Weights of a small mixture-of-experts language model, trained from scratch on English Wikipedia.
Training: a variant of Muon for the experts, 440M tokens, 6711 steps.
Below are experts of layer 3 (counted from 0) of a mixture-of-experts language model. Rows are named router (the router's row for the expert), up (a neuron's input weights, with its number) and show model dimensions 0-159. Each number is 128 + 24 x the weight over its row's rms, rounded and kept within 0 to 255. Numbers have three digits each.
After each expert's rows: "mostly gets" lists some tokens that are sent to it at least half of the time. This comes from a sample of Wikipedia text that the model never trained on.

# expert 91
router:118131163133066116131107161159126096198104128125141125107147087128097110114109149148144075117144093101122135112141104163177132117125110148135116091132145086123140116140163140166164108153114140147130132116117117130126143154181115136137112151106143115106164061130153103143127066115078115101114116139148113121154181154127144164135100148088097140115100135097095156120133122112147123131141130167102147120162146137138108127131129089120092186116154123149108152115136147149139135119114125
up0:138154175111125143154098136122114125146147125189110171163139129100117156097156122144126123088142160164113092109139099160128158107142122151156123137130138099136108095147153160126123130124127128142143136126156104125130156077107167099144167108071136145103119120056116116109125108139119111143128153119156113126161144148129101144132178142082106118148109184124125102091138150137108136128121146134127081083089142131130114135115130133114158125144126125075133073126179085139103113159100133
up1:133133137159122111123125101119075060120127158100096150152146104112130141150135145098118113116137119183153172150107146121125136085134101163139158135128142102130107107139155164163136116146109105155164135162098094115152089141105113113123170124133145120118101112123111079164115140104141109150190108121095140176137160138108159073109100139127111098140133152129156087118143127131120101127129104127143087153164107145142102143125117121127107149126157137135094142105122114108184123159111187
up2:126119144121101140119181127132151131124117100143119143140102108136084140117098134149139145133135112164148133100136086136191135130154164148128077149103109159154169106132094094122158127123149149145150122092134113158119138120115117118137164090150102117091149142151122087100103106124130084130106141106132117097158139156077104108129149156154066173091084119160121161091107167115098155149116110161105124150126190149163128131117121134101155142133186142123132119128115142112116143131120130
up3:153133121156128151104116110162132120118141116110127154127159164123103093161156123124147111099147159126110174096144117115156097112128135127121112134115113078157091123125172138152115120132094069133134155161120143135127119128127122132095143163167176144122156078091152105141140088140066112131150145117128101112168142184118075132088127160158126155126118172118127122151108111150152158130130095134126120108140132166145112120126166150121101123128170119102103141091183154136120106111108081
up4:127125147110130135099166131084168113144147157098121090141143179116104106147133128115144095102142123150100136111070150137145096051089103147181121117115147121125143126096157144111150097143126160120122102115126141173159092158108093125100157102111125154104148112119152138092082088100146118137131121141144149157133122165164157161131149159120099110129155158134113130146153121128124144141137119128124118157186135165121095121105114143106139136105182119125151103090101101106106127120104151
up5:109141142144145181118110116140141121108105108200093115092084130117132133150131080169105105152126143191136141083138127113114141118138151162114103093102108141135174111153113142162145116112115147134147128135098150105114150123128132098130089112150123138049151123117087145158119111137103141131125185146166126130150113093149120118132121096136165122145104153105129146125126130091164149132177080193127149124120134111116123113138147150073120124153144123110130110096141129126153120100134136
mostly gets: " Preceded", " pres", " °", "Area", " NRHP", " disapp"

# expert 36
router:175115153126115121100133092135147124164125171152152133134154112109140092137115137112130120133133135145137111125155136132160101113088128127129153161097145105165121127111142155134121120061113162155126116148107123115115136120165118109128139088116150130098171092134145088086098123132143113118122109136104128108123123144162127142105116142143090113126093130073083149104120181099144178194147138143140151129138120140162167118103121146139102143072174138130097149118048143132120152143149147
up0:071133119121104102112161144136140077121169128120140116121138114091134122142137157116145144135103130121167175173155163145133129148170128156116155130108106170129137100136104138111128150113156132129141153129071105159159096147063159083166127096148119120124157135178092109117157125159130128151144127098107137123146120128127130089095122148151123112112139122132118101065174094094170117156112130146109125098125145120101122148138119129117162097145106082128085130092133155131161110141158125
up1:151100123152141124140130105150156108109124101103138131127113135119138132176107114113109163141110121219124129125132134106114084139137166105118113096149172117141146103139137104135149125099087117139140136132136110133125138118148133124132097169094154118132114189145125160150141124104113107109132073091136117106112147104140080126088128103088126166154113119165126124125111147124129118152159135136169168168105111135092134141089145115138060148070162142084139091136147096128127136143116163
up2:124096093147119105113099122115122172142121136106150158121122123108136176102124150150117140124153115115112135113142093158139133107122090142092125130160121086133122131135125107165114153109121150150153130095112094157123110189111148136129142183094128157153108151128115117138143121123128180094082108151191131097074170144123088120134129081131095113116090133122119123108134174076107111106151132133138148098148143121138137113102116139137107151085106186108148136117120164119130185135164142
up3:147120140127143140129148115129120085136134124111137148149163113131141121114098126156107109159096127096147107125180095145148172116112111150136126111169188116191130122165113130119106087132159160135096148116113134115151113121117113112166111114145129166117109107149139156111127107180148116110136071127111167103094089175104141117154142112118119108155097144054124100097150106114133149160148131125148141112127130161160118147104154169123115120058154099139139116121119144104109150124147162
up4:115123113129138139103102155128114104115100146116116188139140134108124114089126110145136132080109127152111136117125124132115120108068129132114102102119161116153150156145151154150141118155093155162126095148157104106157119097100143097100055101163136087098142115157165167129125128164111098082070163138146107153149153148122092123115133117098135165165114117113103137135105138098162100145119144143129150137121096147167160158114138110128135101142160155128177149132177137097124131102127156
up5:090143133126119120146121150159146165150093167119139106127126127100168118081077100089140103098140134138146164129110109155119092111130111131114144129127114127150115165100172152137114145111151133104103134114117149120144106149149111071126143107144114107165091111166131175080137141132125177153164096102141117103121159138127125185179143136130143092129150105093097090106114123132084136157141115114132147180106108178126133139100128154117101101137115123149120166156162136107145113099097119
mostly gets: " MS", " bomb", "KO", " SP", " CH", " AP"

# expert 94
router:149081130153106175156102167150126146128135100099131142087179132101173088094130125155129151133125107176062121094138128085160118167123143126114122112128144138117137127105137157110113129142128153164184142145084131151125116144086079124122102127118148066118171137117158121108117103098065161117126104095146143172164116121117126126143133129125141114114139122124101147124128117145075161128147165134093143115140149131142117104137115151108102117143163111131134160104101158153119131139114125
up0:131127112153125158161151162116166151111153127128115136100138102111109118164138120135167146128125112134121106154124083169121111120100090140088158127143146159139125159175111109107129153117107144114158100166128120151134137168089119152104123139189085112196117109125096168135107103143125123129145148135146115133116128130141077099117076101115114097121127178174096121145078117121106129154152143093088114119134110101134110115128134147130111149086168120129125120080117121095114119146184120
up1:127119105150099176102170144136120134121122093104115123147153104149131156096107145103117088179159100118162154093145159122150136167118149122079112159171146091169171115118138122154149115110118115138169137128134124167136096143115118120150139148134138093111116092141111136076114125133152136106122145136146096140136126135141114112114094112137093098176100118119110116137144130122118111130178203079120145144141116109171103145151153138116142110092104149141135130144149119136079149093082160
up2:148121170107101172142110164128111137077096112081170123137152150114141115132116121116137155099124112160140144111122135156135091142108112128136107163134086136125131128138082146135088115118151117169100162122113168105157099122105124103123111137141152157164126086115164144099145129115151106134110089088156123194080171105082153179133095090121136113127119158114115078151102146114119116127113152112106131159135141141120121096148097111123150132136172156120120158160123140160124140155157140
up3:160090169131144137126109123183106145154168113077102172118168120124102147135052157136117136185089118129119101167135131142129110124147137145114150157165139109102132106131108165137122105096144099180123150126131133144124089097116115112131108115145131112155093090122118104127112136150120108133145126094097142130157143128125110112126115108143130116089143145144162134156109124125115138147165186139136145103147170157074139081105119129137127129152140104086129119161105132151169121122073113
up4:161099119108119116152142122106163119155093124156115148102154081114156176119107098135127113152151107159140127108153116066140121139144138152140126172127159143135103146123131151126100142098115123145139115170155139130135127148114149098158134111112119078172116121131114106150070116160147129152127146175131115134137177162103107133119164109131176125119134166135101076033082129073155116135108117093126098111128128119145133139169119114105115139154130141139111117130121090120120143119121141
up5:140137134130133124129164110133133130128114121138130191115138170141119099104101120102093105146135123118143128100151110142143199124120139088138150143126186101070139127150166109122129096078137128124144112124131146147100122113126141100142189168133135097121079103144135125145102150153089106167143129089102168128121114133127115111120126142139130157182140101131165123126149117157161121110100101157105112147113156144115128148123142134171081134100179125116126132102151148147148139080065132
mostly gets: " Festival", " Award", " Arthur", " critics", " Best", " Johnny"

# expert 44
router:122128111184137101120073119165150116171155088114112124123131111078139120122147164107123104143157108147142097109099145132135118130121099141146102120124093141079160114102129162150141131101101099154118120101108122115100154153159129115186136110118156118153112126131164102148102120115132127135115129132093110163170129135150121123150087162137112108142117125167139149140085167105145140145145093159138149146110166125144122098134151112137103194081128097164066130184123116107108137135130127
up0:098144157216110126097103180087116127132156117129148108139132135104115127123122102177134140146156127142118127166101151119112088123150118130148094150146087117135154158088142174093166143144135092123141136127124157156113152140113102123176111105150134128151112109150171110104122148111116160122140125129104156147126089094127093142109138149079115103115144080112114087136121138092096125141148126104086086145123139126166123123151156161127107115141133096164130138103169122154111163126101155
up1:116129116109139164163147184098153133142127145108107117154129096118159084092151124141128136138136101167139121113104135175157106103121112163185115129168117133106116108127116149127160106161131129170109143126107129149118091157080106152144091162169122161161122144097140139081132147143119111166119129136143127129160118164153085125129113138108130123141165130146093118097097104059120143103167094074121093161125166113118151084120158109106132135130154111117124150106111123111116129155116136
up2:098159119145119165119151112148148129147134135142133174105082141153176093125158108141108093129084146140155156130104137182082136099137136099137086147112154152131113112121121152155148106139095123149110060143129141145123098112099098114129116164135112124121121081128145098158131153139079140178108097114150123133155136078102111162116134163138191102097140120140130158167116143125137135149149114128143137113118102112094161140076126099138117120141177163138147144100109136148135123134138145
up3:140133113110129142134119145095132128125119114137116112118137126134091123134090119149125128141139094124115122154147099120102121094136079136109159185115107111074110156096156180119165155135135146137139139111146129146135143130120146082144151095092129130097191131111103109137111136094141121140136149076138161150100143170098108122111130126147123065087163085117124169135172108142151142092111161169095122146136136068152125172110119139123116145165143136120153159114158135130128167094109163
up4:152144120154141105129133125146090103141144100093122157120146138098115094143151097140121122129137167121184114131087129160129117154104165150139164154116156092098139148133067110107119124131132176116086131147063109150121128146139117133171096116151112110160120098137109126099063112120167137132129095120145178141104110138093103151110112138091135120134132158142132111123143128131172158119155173141117084113130111142122168126104129112160102117141104178161087098112107151130154157141111125
up5:110169119113153100129173113117114149118118139148148170122138136122109124127150099122120086127153127153172087090104155164139101180159141136130166126122109136141143077106128140108124096126136095164130159137106170133128168140106138103125077079138151096147124139090149125116109127113143149129158131174141127095121091127179140089117118124103122065116120123130139181149141163127132091110149170120138134145108151156138150147082122142116136105117163124127102133070125119129156120082118145
mostly gets: " Since", " since", " consisted", "iji", "Since", "&"

# expert 30
router:138113108145139175129088155124119140123125079157124114096149139126157094152130125108141137110168112113131138137125131100167126122129132165119114148115187118143158154140157132090144126139127175135133126124072109118124120150129099124112068143106141065135107136156168128118124109116096109145140126132100151166169137100147084117105163135156111132134115143154126150118154124145130103133184116145099127115101121078137080102105125128073092082115149153100127161116067137145160124159129117
up0:111093128144127136107155186139143140109126151124130135138114095129117119124096126102139094149139190081104118082118151147110108122125133160111140168100147186168125135110153120156156129107151154184096130108109142126164167121126157125152129164100103104090131126121154175132160097123076141144149127150109121148119118090145146158111115118137138133141104132171119118089154100092084124126119161109083114114115106099141137169124117130108104106135119173124175176124115128102132118095129110
up1:120118123154114129075118144112118126127146075143119125084172154063150116179134172123143142141122110136145094148113117113135142114157133129086154145135126154093118135121160106119107128146102141153145110125108134143149095112144151149109118091149144124151120167101140159106126113123084128140122159084135168091160163134153103130075109085131122115160096111116148149123133117150104089171123105117085115173128122102141118142148114136128132151118118170147166128111126175119137068130097177
up2:105109149120129165120102162154142136125135098167150136135166116121133110145139100143146123130143117123128093114112157147149065154153070107167126119150094142146095131140091142139093153084149123137133085107110105108129073101157142132125113141152095144152110129172149128164126177111112112162142130113145108113177138112110115147123087122173107143148131161136102111161073123149128115123142137147130148131132170104125131117069153102158107136100158153136137141122096180116131118074144133
up3:163125134176138131121132121160092058171120094103122122130106133150173105115101135140120156170140110127120164112113093106112163127145153145157133082117143129154132146158140128104111131112106134118051119110125155095151136096143108137112094121145133121110088118120163098165169104153134132119136164118144134110141099085174111134107149098159089139147097128141135126097126113138129104134158103125123134118135116111118120127113154164119142122120165141093121136092148146180159117194081139
up4:120127080139127114117126131132166110130113121108062097106115066168130129118121177140116130141171115082107126164143141103126136166148141102069130171135112109145151127162118160096137120103079134138115165160141145142097117151122147134107133115123138129075134181122142140153162130146102108149128108157131093137097086108108133075133116140112150182131137102156110125121132162132164134106151133105125136143156087119147129155134112151089091109129163117155118163135125133131140121143090164
up5:152115132129136195117163128109125124115108163115166142092157124126155123106120123112107133118161144074117148105147114131127113151100129089155105147124157164150129158123143124109095108097129133119104109176116151189120154165130180130165117129143170134115136095115178139112092098133144137121140130112124131159187151062131119127098145100162110132122113153084127116138109104138156087154117104142159136114139155136162086109111135105117079102162144102123104110127125134114146086129107122
mostly gets: " remains", " similar", " Phylum", " Nations", "urance", " Jewish"

# expert 7
router:143123161155143151120089141106100129104126088141141145089172122123122129128089136111146109126174131118077144120156145104164164157145111139149131132104122092137133141144168154112135123135144162141123122134125101115163104131137133104131091083141138111128086141110138098093101105081131112145160119160135139162133147135138129121111142148137107141125098129094109162126148135126112139112195147146079136158170125104134094109125129125073103162086156169119122150074059122125090137166134139
up0:153148142187117099122119092131127157157154157125141109135104089110121120125120136135157138094127123108153152139125079158152108155137114143122104150118146161121170115150133099144134117146156100108127139120174124144148112086092122133160140102149074143138134120147138121106072144125077137149108139164102127122113130110102163151167133135168132132088120094102139105102114125183102118046141139150097140148170124089085136125157147172110095123120123121137133110125096150123138128177139133
up1:056120157151143118136136145159086107153150101068148177126131133125092099085153156100140127129141097107126152137072120160115097157165162126131134138111066145106128132117108098113120137143099137149156126107179119137159113121126115145146122124132054125156121132152149128113156120138157122149128126206110104123135116166116131106105116127164108142141144150167131138098131106137139094100086126140104082115135110089148120146144144147125119134134165126133117093125128116115116119135159161
up2:158095098141133130105137098121119160112137109114112114136133096118146100104117120143110101134094109118156160151104119164099132107122128084096114145139100153107156149159170122141149120074155157124154089143143151136156106153128093147147129131131128088116121178128091115070150121131141122195144167143139120163133136154132127081147134136138064130182128110175099117130125136114153132131166160158140140127158128093123110085141145094132161115081120135151123124125164112140113111130142183
up3:085127123173104140113137138158172076128130148123120111091126142132120119117133166149119095107072137111150155132091111142178116133141116125151170115150119080133091166105197115104128114155137121143135122135162108137135141121171162090129100110131132138098103114156117130099155120155117114132138119066147133135141102120178121115137173104127142138111114154153148099114096125099137156100163100128093143143094133127153132137146142153101111122092086151096087115116097123181119142105117156
up4:142134130157117112137166121155104072093105134111121098090106127136122150118134164114180122127129130164159082132174141149134135138130135115156180094084105104129121153130142129146132102136133119181133142171164119105171127137125121128148094112119121103142104144116156101138130110130131102181154178124107093152097104120147174151152149121129115120153122052125117131115150170134102123118118137123080136126143109123148084173151116107087136096110160152164109133122105138138102117095139105
up5:065129131140157111129149149152139081095093102114126154136132152093141099109116124153131112133148133159106067122131145114152126173133125132136133166148143101116156141155162133159112137107129153127139098110130109140197121083159154098144142117111146105109125124140153136118109135115130119141177108083111121158141140145131110123141098111075062139164163132127116135132132122126140111144142089116134097145154158113201129157145103139135116107143123139169135116083137171079162130127096115
mostly gets: " international", " modern", " local", " higher", " multiple", " medical"

# expert 80
router:139092153130095164127141153175109087188115147159145145112108094108133092112108145130111097147144128127121130088153093108135106101101110162160146141132181161164151149143150144166110147105127129129102136123129117116162141157162104103147115132129115112127138100138119130106114099110107110130124122186116105163120134140167148141127127159089079116162096126053108150132074140131132147202103131137110143134120126143128093105155106121144102150141150148111134162142102126098136103110116128
up0:127134165134132154117107126118173101102151128120156148128158147160116119138112104150132113124112120156041122125090112164142136084129133136143120157151132105143142112158115100157162153144157126163149147142145116090151104166171112066131132083106103128166119139112098086128108148107179123141134112124140112120155162072149136124122153100119105133163141151088116097122131117101092147146147100103168141094123124108118153117077114124109136167133137164117170105127136104104123092134121116
up1:135122084143130128102099124136105113121093124130132138112123101120155136106083116096108129149135130120159167099153089089118149118078088102133121165140150169131129146109174161110138179131094133165125115162152179106133137110095120133123085128134107130109120121114142127121121137109135111147107135159142134172120121162167098142112105136125097142117148106087166158152108141136090117108100150119109097130146138165107126183111097165128111156144178123133111176125172124162153085147129081
up2:109132130161140161132158125129122126137160085079136128069099113126076128157174191128136161105108147115124107092135102110099112134127151150156145160143112147137142130127119133153136112142123133104123101115113120117114128148125124117149135147139113158127076085181065147112102106165129110096116121139081111121136142152181146146099126106120107081150165120142134104119088138157152160102104099108118160132108120174183119110139153122141122121159137164133107127127092140172163135130124139
up3:121142115124120132128101146133129127115114122139145124132108154135159096108125076117145139117108114104139119138094110104088111135154132099124073087091158100170128100138142120109140101105114142169100146153115087103188139196142105140154135077107152128117166105121132132169131137110132118093114094146097160163132166140140134137129110129118077127139124172099105165148164158088122154109110123148131157119119105151157099136143160155132164095149113113103106138132162144154141142066141107
up4:162119111151106104103141166142096134127163101160123158172076153139161103120136113174136109145121098089129158123123122097132129112111143124107116141131136109134121095139159125129146133161154131147135157108112106144114141159121148104113125138119109140160154149158096159140102091142099071152122093130127094130093072138130136104119130123166126173137111119100125135142103182109171142149124105083127107146102088139141119106127124151136120097097139197105107125128121179090145122191136135
up5:109117155140108137093161153123083084128117113133113150135159119173108100103131139083102105095135118119171114167158128120105075134120087118122166098142145162143132108091160116141116132139110151163087126151137100139132153145150164134149159151136116126090132126142149120110113146119120124105107135131148110140152163110115132173119081142161076137148128138144104097107151092126134112112132114115157148081114093145124093146128130134105153112118163147159106178120114093164108082110198137
mostly gets: "See", "DST", "Area", " “", "Member", "Population"

# expert 48
router:116157141128053147140123166166133083157110109104139118131138092143145093127122142151114150152149114083167125101145100179161120099103133117146126139135168129171157147110152143138096140086125156158085124149140109107157169153171118122138131126127094115121144106121129096110125079130126137118116142156108137129110102140143122134095104143131096135161102145072129139147045145120141148177136165158095108113147128154130105119125114113142121136131172143147088165116129128122144106156115141
up0:112137118098092166084150111158131080110119130141118100138116113095100135110078106162184158130144141141153087111092124170126129136146109114124097156123107130147166114125149129101099158086104112119145137161119149102134119162118100094146120124146117156106160142091128113116143102167178121151149120089090149137115126105136164126115130133113123139144120170149123143139149115063119141145135152152152118107150176157186146112147115136089144141149120176153118120098132139163165103149104129
up1:122102105165158175158135146108131138101086082139142136088156098141131107111131096144144110137120089154161123129155123121179089113119160132151088119103100105128116152127158092136122136129147172127134137100163138117146100135108128143129135148115126145153119154127113113123130131117144137189113164121141122124155128160083125086108154133103143144180082130130115137185045138106145129129107162118132116124101148063130096104166124121143156133109162128127156165122134140105110118163117121
up2:173118109108153137139122130117112070093128151140122180090157101168146136152125162109112104131163141145106092107088144091082097119168122127112106094128115128173134106089143134124141077117135136148096157163147123133155138126111157114140120158099140165117173129093144125090122164096130172105127168154112126104106138134147130150113136111105138130148099110173105105170121131096122157132161115090106112160155131104099096157143117114138154166139148114161137128125092123099134138121156101
up3:131135143117128116151122132101079118138119092147156133158117107136155114138146157153104078168147140137104106130128103106108139117063132140156116150118164125126133110148110151164123137075108159108117188153116115086129122140137082095128129110126107105077154116142119149139120128173170136156162156119123124115082101120102147121102125158130148161142129131114151090162090173086137120202136101105111112111127122109144101141150117175103166105115153126090147140134162141119139134135102119
up4:122132101154092112117132185119128133123106193095165123115149125124117105118105095146082093110162137150140148137173110138141124125106182140109156129116098080122150150110131113136102137105116140080183096110106156119156131128124141115108151118135146117104155105129140113152149145129120166138131170087132142130137119168180117122147146092133147113152110130119154115074095142127143128100120105165120173127069098152104191131104156153134116117127094122158106149109125137102121163127119129
up5:146168164124093137112132146151096095111110153138118136133133130157160127120145102130132153102107105122132084125143137116147136088131126139128112140168166126110153136094121097137092132134127151142160163120087121144172143149076122129181136124133137120092157092130141117146125117120124105098091124153162080167106098139117105147113162155147168172126139108187115160135150128105111094116090161105148120116088094126151096125140108123161110112140122107103070108088141077123151124169112147
mostly gets: " Candidate", " Binomial", " ​", " Arthropoda", " Coordinates", " conv"

# expert 40
router:112090103139109123132086119126145127161137104144149148126138123109189133110135154119116118114132117156129102132144124168185108143141113158136116109112113126150139123107125170136107125082091125172129097119121087132105171116148131131142097082151147135126181111105143118123112122162159118133162131123142115122162093151142110145120156137115110108139095117159166103141091122125101148137142073137071159123160154061090149112124143082158113173107132110138100149130085120087116157109158130
up0:117113152149130105122127124089119115150152147127099117113158108111094127138106134126080106115128123128105109142131136170144151140154093151078114144126180147089098155108123141081129138131143161154125154143160110180094120105147134142143124145115120073144118148127130134137106131147096116120131128145127124081132125159117110143085180138110106133141135103128168111157163161109144146109175114122098147152102135063133101104106099112094089167113087125114122151123109160099141154107183178
up1:083173162125125131116143196132171099124121151143122147094150122109128156132103131092180096103129058120146077185112085177125139129130113155122164136055109132143141105124135126135153117117113157121177107114138102129118137148113136122156118100135148112122141127089154125137110126168154114135110144113118135131101078120153134145091136097116132116168132166129132121141149135138145151112152091147126144151119123123132158158099179108105114130088107154143148116140135133092090110133134138
up2:147157111136139103102078157087104139085106102135130131128128118091135121111076149128140159136167093121135107158112168132182103147136123175123145056111076141081179113159119082115132154115142168145166140133120146120125110134110120155122150123140117119126086117112127147116081112131152109133093168114121146120117120143148166099146145142142118137090122121135129157110137157129095082124124143128118132102145162099114109126165110138162127135167147112128115133137072105113142140171165136
up3:097111094134134137139176168135151168139162096141121122102125102139070106130111084112140082149119125103123128164158117186125124138182089115140092133129128116155113123144130110090138159120076151156135090129145125137134081147119094142143110100148155138155135116136108123113128102127102147142121152137147075104142132109199149104137151105137123109110130105094130129153091126130172155142154131112103112097121133130150113143141145121181097088089153167098103098129127129149161112133113143
up4:167110169124115157167104115105127143162101093164146184098133093142117145150149137115125110124145129138125145126098135126130155159127170106134156098081168154119134154126124151119111106139094165143176133158114143129190158132124102121113124129103114109117136144101111145124124148140121152145140148054109133142106143105146131143124173127084124141117131145114097126124094090173114097105143129126095159158132170107143120136165139088128093075142094120111112166103110153168107114140150109
up5:143105180115096164121115112119150136117117123142144139118154117112166136162146124136126104094142078096151141143127129135127110108116111091136135117157121131139116110124129126099102105130102068160127159117119079124104126112134093159121124096162147173143146128082128078099160130108136146178170146123174132110092128168172133162108156123131133080156135100145142089112110137119146117124140156157108120110150097154081126120139087140125152141163182105123153141088173118156167116132114139
mostly gets: " −", " Votes", " vict", " overs", " worth", " —"

# expert 86
router:135114103131105121140125156149080109160140126126094155089128105104160093100118133149109137136118115088127087128153116140145102120141086176187127106166149193139127136127116133092112157131149112158100123144103145135171135149124132103141104127101079088102133142139142097091139138110115096162118153144092120119161122094117146144115122191124091116143102116125130133121099154134114131143132161138134169155115162118087091141159127109136073153143189142140108113140110140104135110162112148
up0:154178120077149146127127205114153087117136053129168136112113098177148122126126091109106133117155118159158166108147109127142117133074139085126106094143119143118123118121124132125135131144160149140101142104113081121147132164111150142104116087102116137117110099122138101154102171128124128130124140145176154117141154086143121146127122142131162097167095122140133156109141107134170118072087164151134137101134134103127135156117127125152099126116124105124114091112172115153130161123136103
up1:154120138113086132135116103107134151082137122168086153134120117124153126114130131131092128088110125119146100143171150109148127101129168094092149150126177164138097151144154146101079198158122159107146154171095120094100163140104101140152127136142142113128167105075152091085089144125133126106094131134113171162120143131153102133155157123139138135123131114148128073105144118148132130157116107111093136115131105141178131131122124162131103145126123121105121126116117186083149101134119121
up2:143093118113133120121111124186117133118148115177126106120162145134141113125148142123102151101142108080113089142121149157145105089150133113137108135130163161131086150169114138119132124107134163134154142109137174125148170131130126137110126118096126138145092098102150155081146143178100148108108125044099107111157174127118124145133159161089151124123111122171125108131120159099129111143100120115133159153158163110141130103111133102110112161131149118139098085167137143160098110127156073
up3:105143129168122096088140093121108125128123128149129191118145142126130124108131144117132141162119164135111109149150147125131170140154134146140094108109168147108128095138142160077120137096148121169152141113080148144164133117147073066118172140110089130125117124099183112147142111146143111168117096091143101156080118155091111146125182125143119150079131115120152087119144137140098112112118103149137116130104170131110125170119106091128115122121099156117155132126125116098151119173138152
up4:167156117126106128107118108138156082144136116105124148130109098166121104104094097141129082153171100171133141150121120105127157135088087171099110165118145070159139098128138109114108124114180095156146103081153103149130094126149101127103154154122111123149113123106128113096169148179129153137140129115107146119184101132146121105088144156121120090159162177130104119105145117108139148148129153131151154122124137160148129110090140163119146135136106104116092087120107134141126108116164146
up5:115175131089132150123110145164093107121098162147092111115128100144143129112109076132149148131152139137148154137135137142088144129101130159115130147097173099186111130111151132109098110122146105114137172135161144102121126146142163142172084098138124091151165111128139114116104114111131115141113151177122161105169144152164135136162125088152114113137099155087103151089104149092106158134144122149134143104127150156146061091085092156094142113127138094118134150135100131111138147127147111
mostly gets: "DST", "Population", " str", " professor", "Japanese", "loan"

# expert 89
router:149147138121127142074110170133091114169117088111176136123124108090120124150162143124158137132171119124136136135138130094158111132159114135109092120149153094108162129117141142137129108101135162163139120140097131114133105154117106105118115088114137087118138127138137093084090101135097113177122071155154140165165096152135124078100139178115127134165089158081130145058140162162155132147132149145126142138157113111146122122116136089148131116120113116115120170140096130132167144139139144
up0:098099171142144175127125096117175107140141137121086136119131134139102120153112095116159133149149120099123174121126159135135143130148157141114128087121113066097126135091133126137131164119118127165172160122110127140133134094092147093176116081113106147118109137142144092117125094134122121169093162155133159150133095130150084112109154124145126123145112128070106174083135134187181091112122122120170115110155143129147092142109112125130106129138149086115151123156123122130151141104122166
up1:094148149109100140112139140139133133187096139118090125118127123126140135112128141124138070136118121112135111126114158124148121112140078136134127158123126137111094126151088107090089153168127155173112097126122095132164131129156106083146131167096123140131155098127061141144141137162124161134126140164098092176158131161180135124147124159166121133157147128117108109089146121121124133142129144151146124134106101151138070118151113121096142117142082113131090163121165110061158111094117127
up2:093118161108170148099112150117146099171129119161086085118118130147106162098089136137146157106131120129116115158124132157127144117111133135089103161132153103110125122141153097127193113102130125119126100147094104095072127146097106146135090123179134136108151130123145127119110132150149107138169110180118141140115108086121136140136105086079121165139081151100121091116133152122159131169129133152133154126093117187108151120137125124096190124125140117146131106119165129123179111125127146
up3:120134141104134139093130136131116082105151145126133162106112103146118084156127130126126146118160136123163151131137134143132135126128097140133092175158113127119123137113157096140149130122164118093160114158106131098115151139143168099144185148116152064124096172162160115136128124153187137146099110151163087108134111148088129119151108102119131106138135144049112119131156120143142109141106149112095137147105141133172124101159136115090088097144126086137092109137104123182140131082144148
up4:099144111098116096089103120115096137123144158147133101099142139113120118111106166140126115166169107124106132146146150150161152159129143168053120131137148114132099184127111162132138121141107123149161105111085091152149089152089162110128098093108155106116146099117136134155138176135125095107088137112088126145128103142119176108090142115117094139142125092129149101150129127120170127163125145158108117100114126137139123148109132088192122112154162107145115127149129177125115119134095163
up5:095080195113145140116114133130107131122108135139160121105128098100149134152109122181138135143155114151140130112112153115104122150130145117099140113093093125074136109160097145146108141090141151151131104104103102116096114139159142114156118115115136153123148107094121097091104130116119060181148181127149124108149106122115120102119138119122114139157161160111135125153131159149184126155144182122126184119131145174126147122124164080174128114112138108104118127106108080122141116150145153
mostly gets: " school", " building", " city", " house", " government", " School"

# expert 65
router:181134115129116134107148177128079113145117076134156130116138116094154122152143117123129119137173097123114108129151130091143131148132129142128112160170148120172178127137149171131125142116102163141123136143107118096113114122142096108116094113123139073111137121127132093111083085152140120183100079125125139168160138123151126070102156171100123147149091106113117160115128154129132151151165147141113153121119123072124113101141128110152126123117157102124098129114086146172168144107159128
up0:142096125120113142126130113146151116136089138098132110084134179072097126115127105108141134137124159089168143131148131122143127154122159104143167145148143108114154126139119188148120144136141121124129132121109147114145066170152094133148183142131147148107094147163142097110109143141146133138122111136144108127106143103096118090115057169082080172144150086082130123150091094146127107136144134109107128136142116113110106150081129100128132114144155109177129138133089130175142104142117131
up1:139084148110111140103163113128106128110180122125155094087135109125107083143120135146099141115144114107110138122121111179122086098142154116131146131145142093190087122106154141145088158126126157136138106126154090163117078161119122127143101081144135115075158110166101123128124163144142097104145134122154110129105141139129171140138112126140145136110133151136147145151159125157152146166101151137102147144127165159103085150123085117106145083114201135097131132099112153107142100126135135
up2:154144113124112130155126125132089113137108099118126159066131095082082159129141106077166128141179105144119117131140158118149103155112109156148143113109092133115138159166176126124110143130120143145117113116091105138170110156160146068131125072094123141145138130159163112123130144148111103171056135125132129139137125147142160093139121137107148120145133156111147145102155113135109134151135128106108104104135130146151106116087132105179120112140137131090117118179182161104126135151135149
up3:116142150138147098147106156131143128142133072134133172103111131126148132125097125097170118133120089159130155159088139145145133120133115106159104117111126162125145131120121120139140116135115084127118170150137068135085154143140149133127153122170144117120145092081139134141094083133153145158109107138109129129107134128132150116153160155080115126114114169120149127142104069154111088121112146103094145099176064128153097092115154090166146155149096143142102125145115157138169179122121142
up4:110138114156140076113130137107162113162149140127123156117117133145092152112121157146121085067146151106106121126088130108125150151139131191123162120107155150197129147143129153105115112088151106146068151102112149158119180073150142160172125130146109134117146114113087119135104137150135145124149084126103148148132146095143128144127124138135134070125108139115129121112105164098178104150118136113133139104129162153122107160172129129121156097142128086126105137131100152163130109108141104
up5:132095138130144115146174079129104130134149134121124122138147127152162152157177119119117120117188135079153122126121109120141128135071180125099130162148140097171080098124114146136134109076126120108140140150133102189118152148113106117158143114158145120130157148134126092101109111149130108097110118127119136092136137131166125133125122155112123088106153124121141115096116164146131143198107068155105140136141098136104146151107144092061128130092116094095144133135123095150134138141141143
mostly gets: " school", " building", " city", " house", " government", " School"